config = dict(
    d_model=384,
    router_score='sigmoid',
    positions='rope',
    qk_norm=False,
    attn_scale=0.102,
    init_std_up=0.042,
    beta2=0.99,
    final_lr_fraction=0.05,
    train_tokens=389400000,
)
Below are experts of layer 7 (counted from 0) of a mixture-of-experts language model. Rows are named router (the router's row for the expert), gate (a neuron's input weights, with its number), up (a neuron's input weights, with its number), down (a neuron's output weights, with its number) and show model dimensions 64-127. Each number is 200 + 40 x the weight over its row's rms, rounded and kept within 0 to 999.
After each expert's rows: "mostly gets" lists some tokens that are sent to it at least half of the time. This comes from a sample of Wikipedia text that the model never trained on.

# expert 14
router,194,188,156,139,193,217,265,229,229,238,172,184,184,154,217,141,204,174,220,214,210,163,203,212,170,200,192,193,231,207,189,222,162,226,191,192,241,154,114,177,185,196,102,178,177,165,186,230,181,237,264,217,180,247,304,229,187,243,252,201,99,197,183,259
gate0,213,187,170,184,226,202,220,199,243,165,182,248,197,181,228,201,113,163,265,221,157,241,184,162,229,136,147,218,273,167,166,204,142,203,174,251,254,204,209,217,256,242,138,155,229,192,227,229,255,273,212,227,207,178,218,88,218,188,178,272,196,171,218,216
up0,173,202,217,192,148,255,182,159,170,195,233,194,168,207,219,283,188,201,245,196,263,220,218,257,248,267,186,171,147,263,213,146,289,167,236,172,159,264,155,181,171,168,230,207,124,243,233,202,187,142,199,223,200,184,276,135,213,192,296,152,254,225,208,180
down0,132,179,193,241,239,127,156,233,201,279,162,175,166,170,238,215,187,109,247,210,164,173,244,193,256,226,219,190,150,178,225,147,232,141,211,117,180,239,162,185,134,224,277,229,195,264,154,309,257,136,196,117,186,157,160,166,182,199,202,219,174,156,178,280
gate1,292,172,232,143,174,147,231,128,243,182,216,195,194,245,252,233,214,169,197,162,195,159,99,215,194,200,171,180,174,251,225,146,208,155,232,169,180,144,163,247,237,197,144,260,186,245,179,241,259,239,209,141,167,235,195,118,205,229,168,163,117,235,172,245
up1,173,159,176,188,147,285,140,171,225,258,117,212,233,231,234,212,142,204,214,229,181,138,197,195,232,167,162,202,124,208,132,229,156,256,202,285,204,219,176,208,234,139,203,160,193,240,209,210,157,182,176,160,198,302,162,233,183,191,144,265,197,184,182,191
down1,237,243,154,218,190,212,197,164,168,186,183,258,163,185,188,158,152,170,176,191,219,215,226,173,227,184,221,261,171,273,215,223,191,248,216,207,269,271,212,204,258,189,293,170,184,243,137,215,198,196,190,248,212,205,216,242,227,175,196,142,226,201,172,184
gate2,220,212,148,132,148,164,191,161,172,285,194,160,121,202,260,200,186,174,202,207,267,165,166,242,205,162,157,181,192,224,194,204,186,206,202,222,170,176,168,239,224,203,252,162,229,186,174,184,200,156,150,262,193,175,174,243,239,180,281,216,198,180,257,199
up2,129,211,261,213,241,147,215,187,227,191,221,196,173,214,219,246,224,171,160,253,203,156,198,161,200,226,215,253,244,258,263,194,180,174,199,249,150,257,173,228,213,207,260,134,212,251,273,205,173,290,170,157,249,193,191,272,286,185,207,184,207,121,199,125
down2,201,231,161,188,232,90,260,217,179,276,189,194,195,182,138,219,283,173,199,175,170,139,199,173,203,161,228,249,143,280,207,174,287,215,256,250,206,209,169,191,184,243,196,182,213,272,139,204,182,139,205,239,161,233,263,215,202,230,221,163,228,241,188,230
gate3,207,203,188,117,202,184,222,225,221,184,238,200,204,280,178,207,149,172,194,153,220,164,193,179,126,236,223,243,230,174,222,158,117,181,170,191,143,203,183,235,277,231,226,170,241,237,144,182,304,211,259,213,217,265,173,216,118,158,199,156,186,214,210,212
up3,133,213,215,218,179,197,154,236,180,185,213,273,120,211,222,238,197,162,132,190,169,160,229,190,263,200,172,138,227,193,287,185,235,185,174,224,218,223,242,236,218,180,164,190,149,198,188,216,198,203,177,242,158,139,261,241,208,196,227,182,170,194,285,172
down3,181,91,227,198,159,214,213,255,205,211,150,282,154,145,243,134,147,149,241,245,200,218,207,158,191,213,187,219,120,180,188,219,183,172,178,265,220,212,138,143,245,185,158,104,130,225,193,263,185,259,172,206,179,186,222,203,167,220,135,197,231,224,142,231
gate4,191,127,213,145,211,201,219,208,231,239,129,144,211,242,243,174,190,191,208,222,170,185,192,198,218,174,167,169,263,255,153,240,162,190,240,185,165,179,189,189,154,202,181,174,161,178,222,218,149,171,222,275,211,180,191,182,163,120,155,199,185,199,195,213
up4,264,236,148,238,206,274,199,191,268,170,266,312,165,243,201,170,200,216,178,185,209,149,198,198,164,164,213,222,205,257,112,251,185,214,133,281,229,278,217,214,182,176,214,158,264,241,211,87,228,178,231,212,242,252,213,267,249,231,208,223,145,221,258,199
down4,241,200,258,161,153,220,169,261,201,202,141,164,165,172,178,114,250,258,230,197,176,185,146,221,135,218,165,225,167,246,281,141,159,220,264,194,197,233,133,146,191,151,161,177,133,198,178,241,172,111,228,200,213,220,287,174,195,171,186,237,178,189,201,117
mostly gets: " Am", " Ann", " built", " All", " Mark", " mark"

# expert 0
router,264,148,153,123,203,232,247,173,259,223,227,179,184,146,241,153,227,232,208,170,231,216,245,150,243,216,220,234,191,204,196,155,175,224,214,206,180,215,128,230,234,188,176,178,181,193,170,165,172,249,191,210,243,225,233,262,228,286,257,220,147,190,172,251
gate0,247,131,165,144,217,305,175,215,208,218,188,178,232,208,201,179,212,165,176,207,173,214,196,233,197,188,132,213,212,224,231,146,192,133,187,208,174,226,204,181,214,208,218,242,200,216,210,205,176,237,258,135,110,189,254,189,163,240,171,216,197,164,275,152
up0,200,221,168,178,200,190,189,308,234,156,168,182,198,164,151,232,172,192,186,179,139,201,133,216,217,190,154,156,212,197,178,254,173,153,161,237,177,155,210,224,174,124,240,155,127,206,246,309,165,230,231,223,163,169,224,144,309,254,253,183,248,184,153,254
down0,226,282,216,207,198,217,196,231,197,187,171,201,204,97,120,196,312,186,160,209,213,170,226,136,193,141,161,219,127,230,183,226,245,182,167,127,255,207,241,197,187,241,201,205,168,66,158,230,216,205,183,261,217,204,208,231,145,202,202,196,212,156,145,135
gate1,205,195,180,164,187,245,184,219,198,228,283,275,252,201,109,163,171,205,186,302,211,216,213,184,169,209,209,244,155,216,211,183,170,256,166,284,244,204,175,170,187,251,159,165,200,238,167,169,187,208,209,234,169,249,232,270,207,287,231,199,188,243,301,99
up1,247,136,271,158,243,160,178,163,153,186,163,200,139,261,223,190,236,219,141,162,230,254,234,188,247,221,204,215,218,159,198,161,255,127,259,202,228,226,168,187,194,153,145,219,124,180,157,224,196,141,169,97,234,183,146,170,234,181,174,266,198,214,190,170
down1,167,239,256,246,157,111,210,221,89,235,201,178,127,183,301,262,192,229,219,91,227,218,220,220,152,140,191,200,138,190,191,183,177,136,201,225,209,307,183,238,209,165,217,183,192,164,261,209,135,162,153,179,153,171,186,249,185,226,210,211,185,212,167,105
gate2,172,270,170,156,127,203,244,190,167,208,158,138,173,160,151,128,204,185,125,152,158,175,196,187,178,221,150,233,266,254,159,236,186,189,125,180,189,262,210,196,142,167,128,245,150,199,206,127,271,157,189,189,233,200,269,245,268,167,206,258,143,250,130,157
up2,228,182,217,220,178,175,173,230,167,193,256,215,182,158,270,204,192,208,246,143,166,103,182,182,182,225,216,181,196,251,158,210,206,187,204,239,220,139,167,196,183,146,151,152,102,233,246,185,192,242,260,190,152,259,152,174,215,176,229,130,193,222,199,137
down2,216,187,145,243,219,162,209,221,168,287,252,246,185,217,278,214,174,110,264,178,218,183,98,167,188,150,141,175,180,181,220,122,153,158,233,206,242,264,186,143,272,201,195,116,156,203,230,173,236,282,161,168,226,204,199,166,152,191,267,147,218,148,241,154
gate3,273,194,181,161,177,221,188,192,244,244,188,243,192,245,194,240,175,177,189,232,180,198,213,189,172,223,190,235,224,251,138,168,191,174,223,272,243,186,144,204,230,208,183,303,235,187,206,173,201,244,180,198,186,125,211,225,207,209,191,203,183,223,249,176
up3,184,178,197,195,196,131,223,204,200,163,182,121,181,224,329,253,240,199,175,232,121,215,210,183,153,220,182,183,199,135,247,185,165,236,171,198,168,160,192,196,196,136,244,259,213,245,184,181,185,194,140,149,179,247,177,192,198,149,130,220,196,180,243,121
down3,144,201,197,244,191,182,178,206,245,218,181,142,214,202,251,147,175,233,181,208,189,154,160,201,175,147,247,154,162,242,192,238,229,267,260,250,222,263,263,200,163,200,149,137,170,88,158,177,232,240,178,170,201,240,202,219,186,136,93,255,218,165,226,221
gate4,229,210,205,176,122,179,249,238,186,171,179,211,238,192,160,154,209,200,240,144,243,197,201,232,179,164,181,200,204,175,184,235,152,200,178,183,240,240,196,176,214,255,154,144,245,238,141,205,222,176,179,264,234,187,289,231,180,275,259,198,191,128,242,241
up4,203,214,188,199,207,207,155,257,243,205,181,111,224,256,232,189,223,180,155,181,189,118,87,208,203,259,203,238,178,219,152,172,212,193,193,256,234,252,211,176,202,243,179,226,183,202,218,190,260,273,151,169,189,246,226,172,209,152,120,183,230,180,151,199
down4,253,242,152,298,183,156,222,195,304,171,250,191,227,289,115,151,206,193,246,135,114,182,168,171,257,189,179,231,179,181,207,231,161,181,197,234,260,145,225,139,259,145,215,224,171,213,193,128,169,191,224,133,169,213,173,240,277,188,231,160,239,159,134,217
mostly gets: " Charles", " Mc", " La", " James", " Jean", " H."

# expert 12
router,172,219,260,91,199,246,198,212,270,220,148,221,235,200,302,92,226,169,234,223,123,165,147,175,150,201,167,225,206,99,163,192,162,213,202,242,144,165,131,222,236,215,140,209,261,283,214,180,145,225,216,193,218,209,294,240,190,276,229,200,189,257,221,124
gate0,172,193,194,190,261,257,233,215,159,194,160,196,209,155,258,116,242,195,235,143,215,196,233,192,218,250,182,229,267,162,181,135,164,159,209,215,214,196,162,159,162,274,216,200,201,255,179,212,219,139,207,186,183,262,158,194,179,178,216,155,187,153,214,215
up0,214,240,180,208,193,225,208,175,241,224,157,204,130,242,279,216,177,218,206,188,210,161,160,213,220,190,150,208,194,198,166,196,230,132,287,184,173,248,186,211,267,207,226,231,194,196,243,175,213,280,152,178,180,219,254,171,241,270,188,129,164,194,190,205
down0,188,132,164,171,189,195,191,260,226,176,229,278,291,262,164,160,211,217,200,175,241,173,225,197,173,140,275,272,241,157,191,225,224,162,245,218,244,189,271,180,171,263,217,245,269,245,180,185,247,224,189,235,210,158,227,161,223,129,170,137,155,184,206,75
gate1,178,184,184,146,123,203,201,236,221,213,184,278,202,185,270,194,222,218,136,213,230,232,214,244,210,285,187,228,236,187,189,258,213,158,265,202,218,148,197,170,201,259,195,267,223,154,217,231,216,176,227,226,234,240,265,174,231,200,195,183,196,212,226,198
up1,234,193,225,242,213,197,139,197,160,212,248,224,219,233,203,201,243,165,193,227,142,146,233,216,234,235,145,188,171,233,228,207,159,190,169,167,270,208,202,134,162,240,220,140,203,235,173,152,119,187,80,231,205,239,185,219,218,252,227,132,235,181,165,164
down1,236,211,201,259,157,198,261,220,163,112,138,209,211,153,221,203,165,198,183,200,240,169,168,218,240,175,163,172,148,152,219,120,223,150,157,349,238,214,194,220,215,180,155,237,176,176,167,224,241,178,180,225,273,194,212,185,154,205,147,216,201,242,188,199
gate2,142,264,213,175,186,207,195,230,205,217,152,214,290,158,178,183,228,210,161,204,138,217,152,90,151,131,177,157,260,169,133,149,218,250,188,195,247,224,207,226,234,232,216,174,226,230,204,232,200,257,222,231,179,219,217,238,169,146,219,261,224,216,190,166
up2,169,231,181,168,254,188,202,218,162,221,175,281,264,196,157,237,180,206,112,180,185,150,189,185,193,188,121,200,286,204,166,191,234,176,168,234,261,185,194,250,262,186,234,240,197,156,212,163,162,174,150,226,268,156,186,167,260,232,228,204,160,118,211,217
down2,141,277,218,204,173,222,164,200,210,183,164,259,254,160,205,284,224,193,220,222,183,178,194,133,183,192,238,200,181,179,120,169,160,181,187,226,131,237,161,219,163,212,182,200,212,293,201,235,197,172,236,257,159,241,218,186,226,195,234,174,162,216,196,330
gate3,200,152,231,162,236,249,215,139,250,201,205,225,99,228,262,241,258,228,147,184,226,182,202,224,148,198,238,224,265,228,235,231,140,228,196,157,186,199,214,168,152,245,239,198,200,276,182,164,218,222,246,281,121,226,233,183,134,226,136,194,169,258,251,205
up3,189,198,249,219,220,178,233,266,235,191,162,231,118,150,202,245,153,227,231,202,124,293,234,263,206,120,242,273,167,277,234,205,189,227,150,210,199,198,171,240,183,235,240,126,217,153,196,127,221,168,172,188,188,308,231,206,243,117,283,192,172,183,184,263
down3,188,279,205,238,119,219,111,210,133,214,262,178,193,275,219,210,266,178,236,185,216,215,210,216,165,194,165,132,194,259,214,238,207,203,150,244,141,137,135,206,269,134,238,212,135,232,213,109,210,175,198,202,210,258,175,201,124,168,170,204,300,212,190,225
gate4,174,209,166,164,239,184,168,240,248,272,154,256,178,198,131,204,159,198,156,149,148,199,234,204,180,250,168,156,175,193,119,175,242,222,155,168,160,177,138,254,203,195,180,203,240,229,212,140,191,236,208,194,155,183,184,216,284,218,258,198,248,192,194,163
up4,203,276,174,194,217,203,152,180,217,163,216,237,225,167,238,263,272,243,216,266,172,214,212,195,202,214,213,187,199,170,173,194,264,178,156,195,208,158,223,128,214,167,205,182,147,125,160,211,165,95,195,131,223,207,267,170,203,235,205,253,213,217,273,230
down4,158,161,149,180,243,150,226,261,205,259,257,302,288,179,123,228,207,228,179,165,208,208,159,175,207,149,237,167,210,294,162,227,184,217,163,222,173,169,183,206,163,148,165,249,194,143,194,135,205,252,186,220,184,243,166,175,239,186,249,240,102,237,120,256
mostly gets: " km^{", "°W", " km", "- Born: ", "- Kingdom: Animalia", "- Died: "

# expert 7
router,190,187,239,77,209,209,205,192,226,207,229,218,181,242,173,127,200,158,165,150,143,184,223,187,129,236,211,225,255,191,199,235,167,189,229,236,166,225,58,232,202,241,168,184,242,147,206,232,154,168,227,252,247,198,190,219,249,203,196,182,140,221,215,190
gate0,221,197,220,218,226,186,220,211,209,185,143,164,218,224,225,264,231,190,182,116,215,228,177,208,178,158,202,196,204,211,160,113,244,241,171,187,169,254,138,232,193,275,161,194,286,203,243,211,160,163,188,284,139,133,229,145,215,217,132,193,97,203,176,192
up0,102,219,187,176,146,89,196,265,195,255,134,187,246,173,219,234,227,196,156,169,215,223,180,224,167,98,155,209,189,210,161,229,178,203,181,195,180,159,230,166,237,208,234,193,179,228,203,163,220,227,179,202,205,229,248,147,194,201,163,220,280,249,297,169
down0,172,197,177,221,174,108,231,232,197,236,115,179,232,184,190,205,202,148,144,151,219,190,219,135,147,246,190,134,218,181,216,199,187,218,195,215,213,186,247,195,254,201,209,258,243,234,191,187,235,183,208,242,179,193,227,219,194,196,147,235,174,202,229,133
gate1,230,215,131,159,236,204,154,222,218,197,111,214,215,230,204,235,234,261,184,204,210,144,231,174,178,205,117,199,175,237,141,150,126,186,215,254,209,195,247,201,246,197,188,200,74,206,176,209,218,187,303,211,194,201,161,206,247,235,229,186,301,186,183,234
up1,123,234,270,246,138,202,265,195,125,293,191,210,246,202,223,238,212,178,199,178,239,209,165,220,164,240,164,310,207,224,211,246,202,166,196,250,207,168,164,255,198,212,132,145,259,195,214,308,224,188,195,164,277,264,194,220,204,210,180,204,241,180,285,196
down1,216,175,173,82,260,289,212,232,153,144,178,276,210,183,143,220,179,202,230,145,167,188,183,204,175,225,194,174,122,204,254,205,204,198,160,230,147,190,225,215,231,211,220,209,195,219,215,156,205,138,190,243,200,202,228,149,150,178,243,148,205,165,211,194
gate2,211,185,174,178,156,145,171,141,182,189,219,203,156,230,149,185,161,162,187,152,206,190,261,231,151,225,212,202,199,290,176,236,245,250,200,223,247,223,232,184,160,186,223,198,242,195,249,188,161,220,174,134,270,198,195,170,232,142,202,140,189,146,230,201
up2,162,171,264,177,187,134,261,199,184,235,222,196,236,195,174,141,216,215,211,185,217,112,213,211,222,180,225,205,162,251,227,222,190,244,141,219,219,252,141,200,221,219,256,219,232,196,188,208,226,124,218,239,245,170,155,175,190,154,178,195,171,165,231,205
down2,200,215,153,227,247,315,298,194,153,193,179,165,230,140,190,239,179,219,188,203,190,204,119,185,224,186,170,177,187,95,229,118,161,186,208,167,223,158,276,259,194,154,167,174,140,164,233,196,251,262,188,212,100,235,285,243,129,190,221,168,237,193,203,218
gate3,171,242,245,201,201,221,259,189,221,192,211,172,150,131,135,193,239,134,258,133,241,244,195,166,192,201,210,200,297,233,116,152,129,172,159,258,99,228,154,221,161,208,174,218,190,205,214,207,225,202,232,251,77,196,220,186,215,227,235,177,229,269,238,194
up3,199,124,199,206,209,257,175,261,141,208,189,201,179,191,232,208,168,194,261,142,233,238,168,172,192,169,135,200,156,167,172,169,184,208,167,143,216,210,241,113,219,140,142,188,218,254,217,190,181,195,222,269,168,166,219,215,202,169,214,245,195,232,222,156
down3,259,205,244,249,115,218,174,190,212,243,188,264,201,108,204,137,186,187,139,227,194,227,242,140,140,166,190,218,164,242,207,113,211,242,215,198,139,115,189,169,172,261,241,190,205,116,243,183,228,183,175,151,177,151,195,187,247,201,228,187,163,184,308,226
gate4,175,163,189,192,165,202,275,162,256,262,186,225,219,171,177,195,151,212,189,210,162,195,258,239,236,270,204,191,266,237,125,253,143,159,254,167,162,135,141,201,262,173,214,229,197,172,206,218,219,235,151,195,213,208,173,215,197,209,225,267,153,160,216,220
up4,232,228,214,239,171,221,236,257,174,147,203,248,192,194,237,164,166,282,229,219,146,249,235,194,188,196,188,137,166,184,192,220,198,200,216,250,177,170,180,165,246,213,176,287,149,207,229,222,263,260,204,228,292,298,186,214,245,184,238,183,135,242,184,184
down4,202,188,169,181,235,219,177,109,144,221,164,196,190,226,196,254,240,214,214,182,211,222,254,186,208,275,172,236,261,176,155,99,264,169,167,211,225,175,147,239,150,212,132,141,214,159,178,235,212,243,150,166,153,160,211,190,198,263,160,184,242,169,203,131
mostly gets: " (born ", "″N ", "°N ", " =", ") is a", "- Born: "

# expert 24
router,231,149,218,109,239,202,202,236,187,235,157,202,207,163,258,176,245,143,178,136,185,202,201,199,148,203,215,204,246,191,233,178,171,172,171,260,145,190,175,204,218,228,158,228,247,163,242,195,170,246,178,177,212,222,298,281,189,226,252,192,195,149,266,192
gate0,176,247,142,170,171,166,172,193,218,254,196,253,168,234,219,183,193,71,194,178,231,249,216,248,193,255,126,190,231,211,208,215,119,244,201,243,130,240,197,268,234,232,215,218,166,195,230,202,252,238,260,149,207,259,204,178,223,256,172,147,197,231,207,149
up0,202,212,156,195,246,140,155,175,228,205,232,271,188,172,162,208,229,296,195,138,220,164,251,221,179,211,196,285,218,263,198,183,249,132,238,231,166,208,159,187,146,255,257,225,142,181,183,159,258,180,164,154,206,179,151,160,236,186,187,172,182,250,167,194
down0,233,168,248,67,154,159,185,259,212,187,238,199,177,245,179,229,173,188,265,181,172,227,243,144,283,164,230,238,230,256,213,299,259,258,232,205,189,213,118,223,191,198,176,256,184,167,232,196,209,237,110,170,202,215,199,204,178,142,167,159,212,196,152,243
gate1,204,164,204,152,183,186,293,174,210,140,241,208,167,204,168,144,258,170,206,137,206,251,245,200,165,253,203,203,241,160,171,194,314,219,92,188,178,169,249,163,201,207,139,154,190,151,160,134,157,209,86,168,227,188,267,186,224,266,281,207,242,194,183,194
up1,222,259,204,195,207,183,242,209,163,172,188,161,197,176,285,204,166,202,193,256,187,271,195,186,187,197,238,241,187,205,167,197,117,242,177,236,187,225,188,273,210,178,249,206,221,212,267,135,219,168,226,228,269,147,138,159,126,187,149,155,195,186,156,243
down1,156,257,190,253,196,178,273,173,200,211,184,140,167,242,230,184,162,188,179,186,129,212,285,161,172,183,200,196,221,254,179,305,225,223,220,220,223,225,204,253,163,270,219,215,223,156,210,212,225,227,223,175,319,240,122,278,202,209,168,156,189,204,194,163
gate2,222,224,205,187,214,173,161,225,224,234,110,152,240,204,194,229,213,131,200,229,154,221,220,250,169,179,218,206,257,195,157,145,256,100,223,260,201,208,193,207,154,224,207,184,95,230,249,145,273,188,172,152,237,196,237,184,245,225,188,142,233,123,202,146
up2,229,224,196,178,221,187,184,215,164,220,152,231,203,203,188,201,250,172,124,166,214,118,214,133,200,194,198,216,164,126,232,131,170,200,136,180,232,225,177,156,135,215,165,201,286,244,159,171,144,152,228,206,251,202,262,168,156,179,184,208,206,236,213,169
down2,175,186,175,181,231,184,195,205,126,127,111,235,263,206,204,109,230,220,151,254,226,191,164,275,229,205,173,200,196,246,251,182,215,206,169,202,200,240,226,197,133,213,184,187,175,217,165,179,159,233,275,203,232,149,216,190,174,200,212,286,164,190,134,186
gate3,110,182,221,184,190,180,242,222,222,224,176,201,234,258,229,210,214,159,218,198,250,186,189,181,177,160,179,198,194,100,239,195,144,149,237,262,198,134,161,206,256,229,234,242,177,255,230,256,194,194,191,241,190,204,207,106,243,230,221,263,199,195,226,178
up3,156,216,180,182,224,146,194,190,179,233,254,177,214,173,168,148,193,224,220,154,209,189,269,259,220,178,183,134,191,175,182,297,158,190,90,194,148,228,236,213,221,122,246,157,134,123,205,234,178,196,209,248,202,154,226,172,232,208,176,206,158,131,189,167
down3,235,143,166,158,224,230,195,208,278,172,225,189,179,196,150,156,152,171,206,209,106,174,165,171,155,174,209,196,128,257,226,223,165,250,187,224,234,200,213,242,166,227,220,159,175,154,233,207,198,291,188,245,197,152,248,234,224,158,233,241,213,191,181,113
gate4,226,178,185,158,161,184,147,246,187,207,221,205,144,237,175,206,256,162,207,147,228,154,160,251,139,247,256,211,166,234,169,211,227,221,139,200,229,154,201,172,248,218,177,174,264,194,193,181,194,230,185,244,222,163,239,166,239,250,246,194,231,170,195,158
up4,219,229,188,203,202,222,205,211,205,212,174,180,188,236,230,190,154,203,213,240,126,227,247,214,159,232,205,147,221,194,172,168,201,193,247,232,220,138,194,223,241,196,222,173,225,304,174,157,314,233,233,144,204,198,141,226,82,238,183,153,227,189,184,182
down4,225,210,211,244,176,219,176,162,267,196,202,166,191,221,192,261,270,266,214,170,208,280,152,196,150,206,145,161,106,168,165,224,253,192,138,229,190,215,222,206,176,184,215,175,200,201,192,250,175,166,191,187,209,216,165,210,260,287,267,232,288,239,196,153
mostly gets: " p", ", l", " and m", " qu", " (m", " that he"

# expert 22
router,193,184,183,148,171,212,189,258,212,279,150,176,205,110,263,169,217,190,210,128,197,233,169,245,157,173,174,186,234,199,222,166,200,215,159,236,185,248,168,256,273,217,208,219,258,205,157,167,164,197,187,173,271,236,272,227,160,275,280,182,221,255,222,194
gate0,181,263,136,157,179,179,216,192,210,124,168,231,241,230,173,148,220,158,209,207,230,168,197,227,171,188,169,199,284,185,276,208,216,201,187,218,218,91,252,206,233,283,184,171,157,197,121,163,232,255,207,208,204,139,221,266,141,214,251,197,245,187,210,218
up0,249,185,204,251,191,185,223,196,185,237,200,175,251,221,223,189,171,228,226,210,148,250,198,201,214,205,253,180,175,216,217,274,215,231,215,195,117,145,226,149,334,176,161,236,242,159,151,261,219,241,213,160,149,249,174,148,118,172,178,220,122,215,184,219
down0,225,211,182,238,174,150,194,252,194,157,218,183,208,206,217,146,220,209,202,267,186,195,227,215,223,200,159,238,170,240,197,226,157,191,181,233,274,174,155,189,230,236,211,195,260,156,194,206,166,288,184,269,227,217,201,193,177,197,193,220,186,177,285,187
gate1,168,224,176,180,168,164,263,214,244,220,234,231,137,253,242,169,198,234,253,219,207,243,169,191,207,192,215,229,256,192,222,204,213,200,216,185,190,216,170,210,217,70,179,273,225,168,189,163,223,103,98,197,210,235,272,246,191,190,105,175,160,223,237,203
up1,172,159,224,174,198,220,162,223,220,172,211,205,141,174,199,294,163,168,200,239,180,153,198,222,208,155,172,208,204,186,175,237,204,144,177,255,184,209,212,193,193,80,246,248,206,261,207,230,226,225,213,250,142,179,153,245,198,252,201,172,211,261,219,248
down1,183,150,183,253,134,180,169,192,246,162,205,217,147,224,240,174,192,154,175,231,230,155,146,259,143,208,177,179,209,156,190,262,209,185,246,192,143,183,165,196,159,109,194,195,113,167,221,178,149,152,182,196,153,206,183,293,204,175,154,222,217,131,238,198
gate2,175,181,252,189,173,238,219,196,219,264,174,113,236,171,260,187,165,223,205,199,246,184,187,244,229,221,171,254,225,199,206,212,226,237,265,244,290,293,232,191,196,152,174,224,248,230,243,288,222,186,123,219,178,195,289,211,171,153,152,178,271,227,256,229
up2,250,246,204,201,160,175,171,212,195,113,234,196,235,204,190,221,145,193,302,115,190,244,248,216,132,192,172,109,207,147,239,201,208,191,187,210,189,152,170,225,211,238,187,222,225,159,187,225,171,282,189,244,172,141,232,230,148,281,260,186,189,206,161,118
down2,207,157,130,196,119,196,169,193,237,245,223,223,172,204,270,267,164,269,192,188,229,228,202,235,199,165,162,119,287,148,164,200,169,241,198,181,182,218,209,216,186,205,225,173,197,181,259,225,289,238,217,200,157,180,255,182,204,148,267,209,281,161,275,228
gate3,157,201,199,169,189,174,112,191,168,197,196,201,217,165,194,171,228,161,219,188,213,229,232,204,213,187,163,185,204,256,209,207,196,216,178,208,186,179,196,214,198,246,216,279,193,302,213,220,225,88,189,189,233,174,185,194,220,200,211,261,205,231,230,247
up3,241,260,189,205,246,164,219,197,186,106,209,258,139,320,110,198,166,225,212,212,189,242,240,188,173,236,179,203,167,150,208,191,198,215,228,182,184,203,219,173,253,158,182,154,191,178,223,285,150,202,215,225,168,203,206,130,209,79,238,189,167,224,180,143
down3,206,160,164,154,244,238,212,203,176,185,159,201,201,227,146,105,116,233,143,125,167,179,263,221,184,200,161,245,237,206,165,210,253,217,150,226,211,203,179,181,194,207,169,239,214,169,201,247,223,169,186,148,210,154,217,141,230,195,218,26,137,123,236,232
gate4,230,195,204,215,244,214,190,221,223,231,219,187,151,198,247,198,227,254,201,200,235,221,218,204,199,166,214,225,190,130,176,166,174,172,201,238,173,227,297,197,162,259,207,224,292,274,125,121,198,213,215,180,172,189,122,234,205,196,178,241,198,240,231,234
up4,142,196,179,246,179,187,198,269,224,203,175,190,192,246,222,252,183,174,280,217,195,184,198,199,172,124,225,267,170,239,254,193,260,197,174,90,142,158,195,176,147,221,184,138,267,270,184,194,197,234,197,196,220,259,164,149,172,235,211,233,181,212,139,220
down4,225,182,261,251,148,146,191,181,174,137,199,189,84,183,183,217,234,243,170,213,220,212,255,168,174,242,235,184,141,213,194,223,217,226,233,164,248,159,150,207,208,190,210,255,252,156,191,268,179,173,184,334,201,251,212,239,165,167,255,238,259,226,158,250
mostly gets: " JP", "\" | ", "| Best", " version", "\" – ", "- Running time: "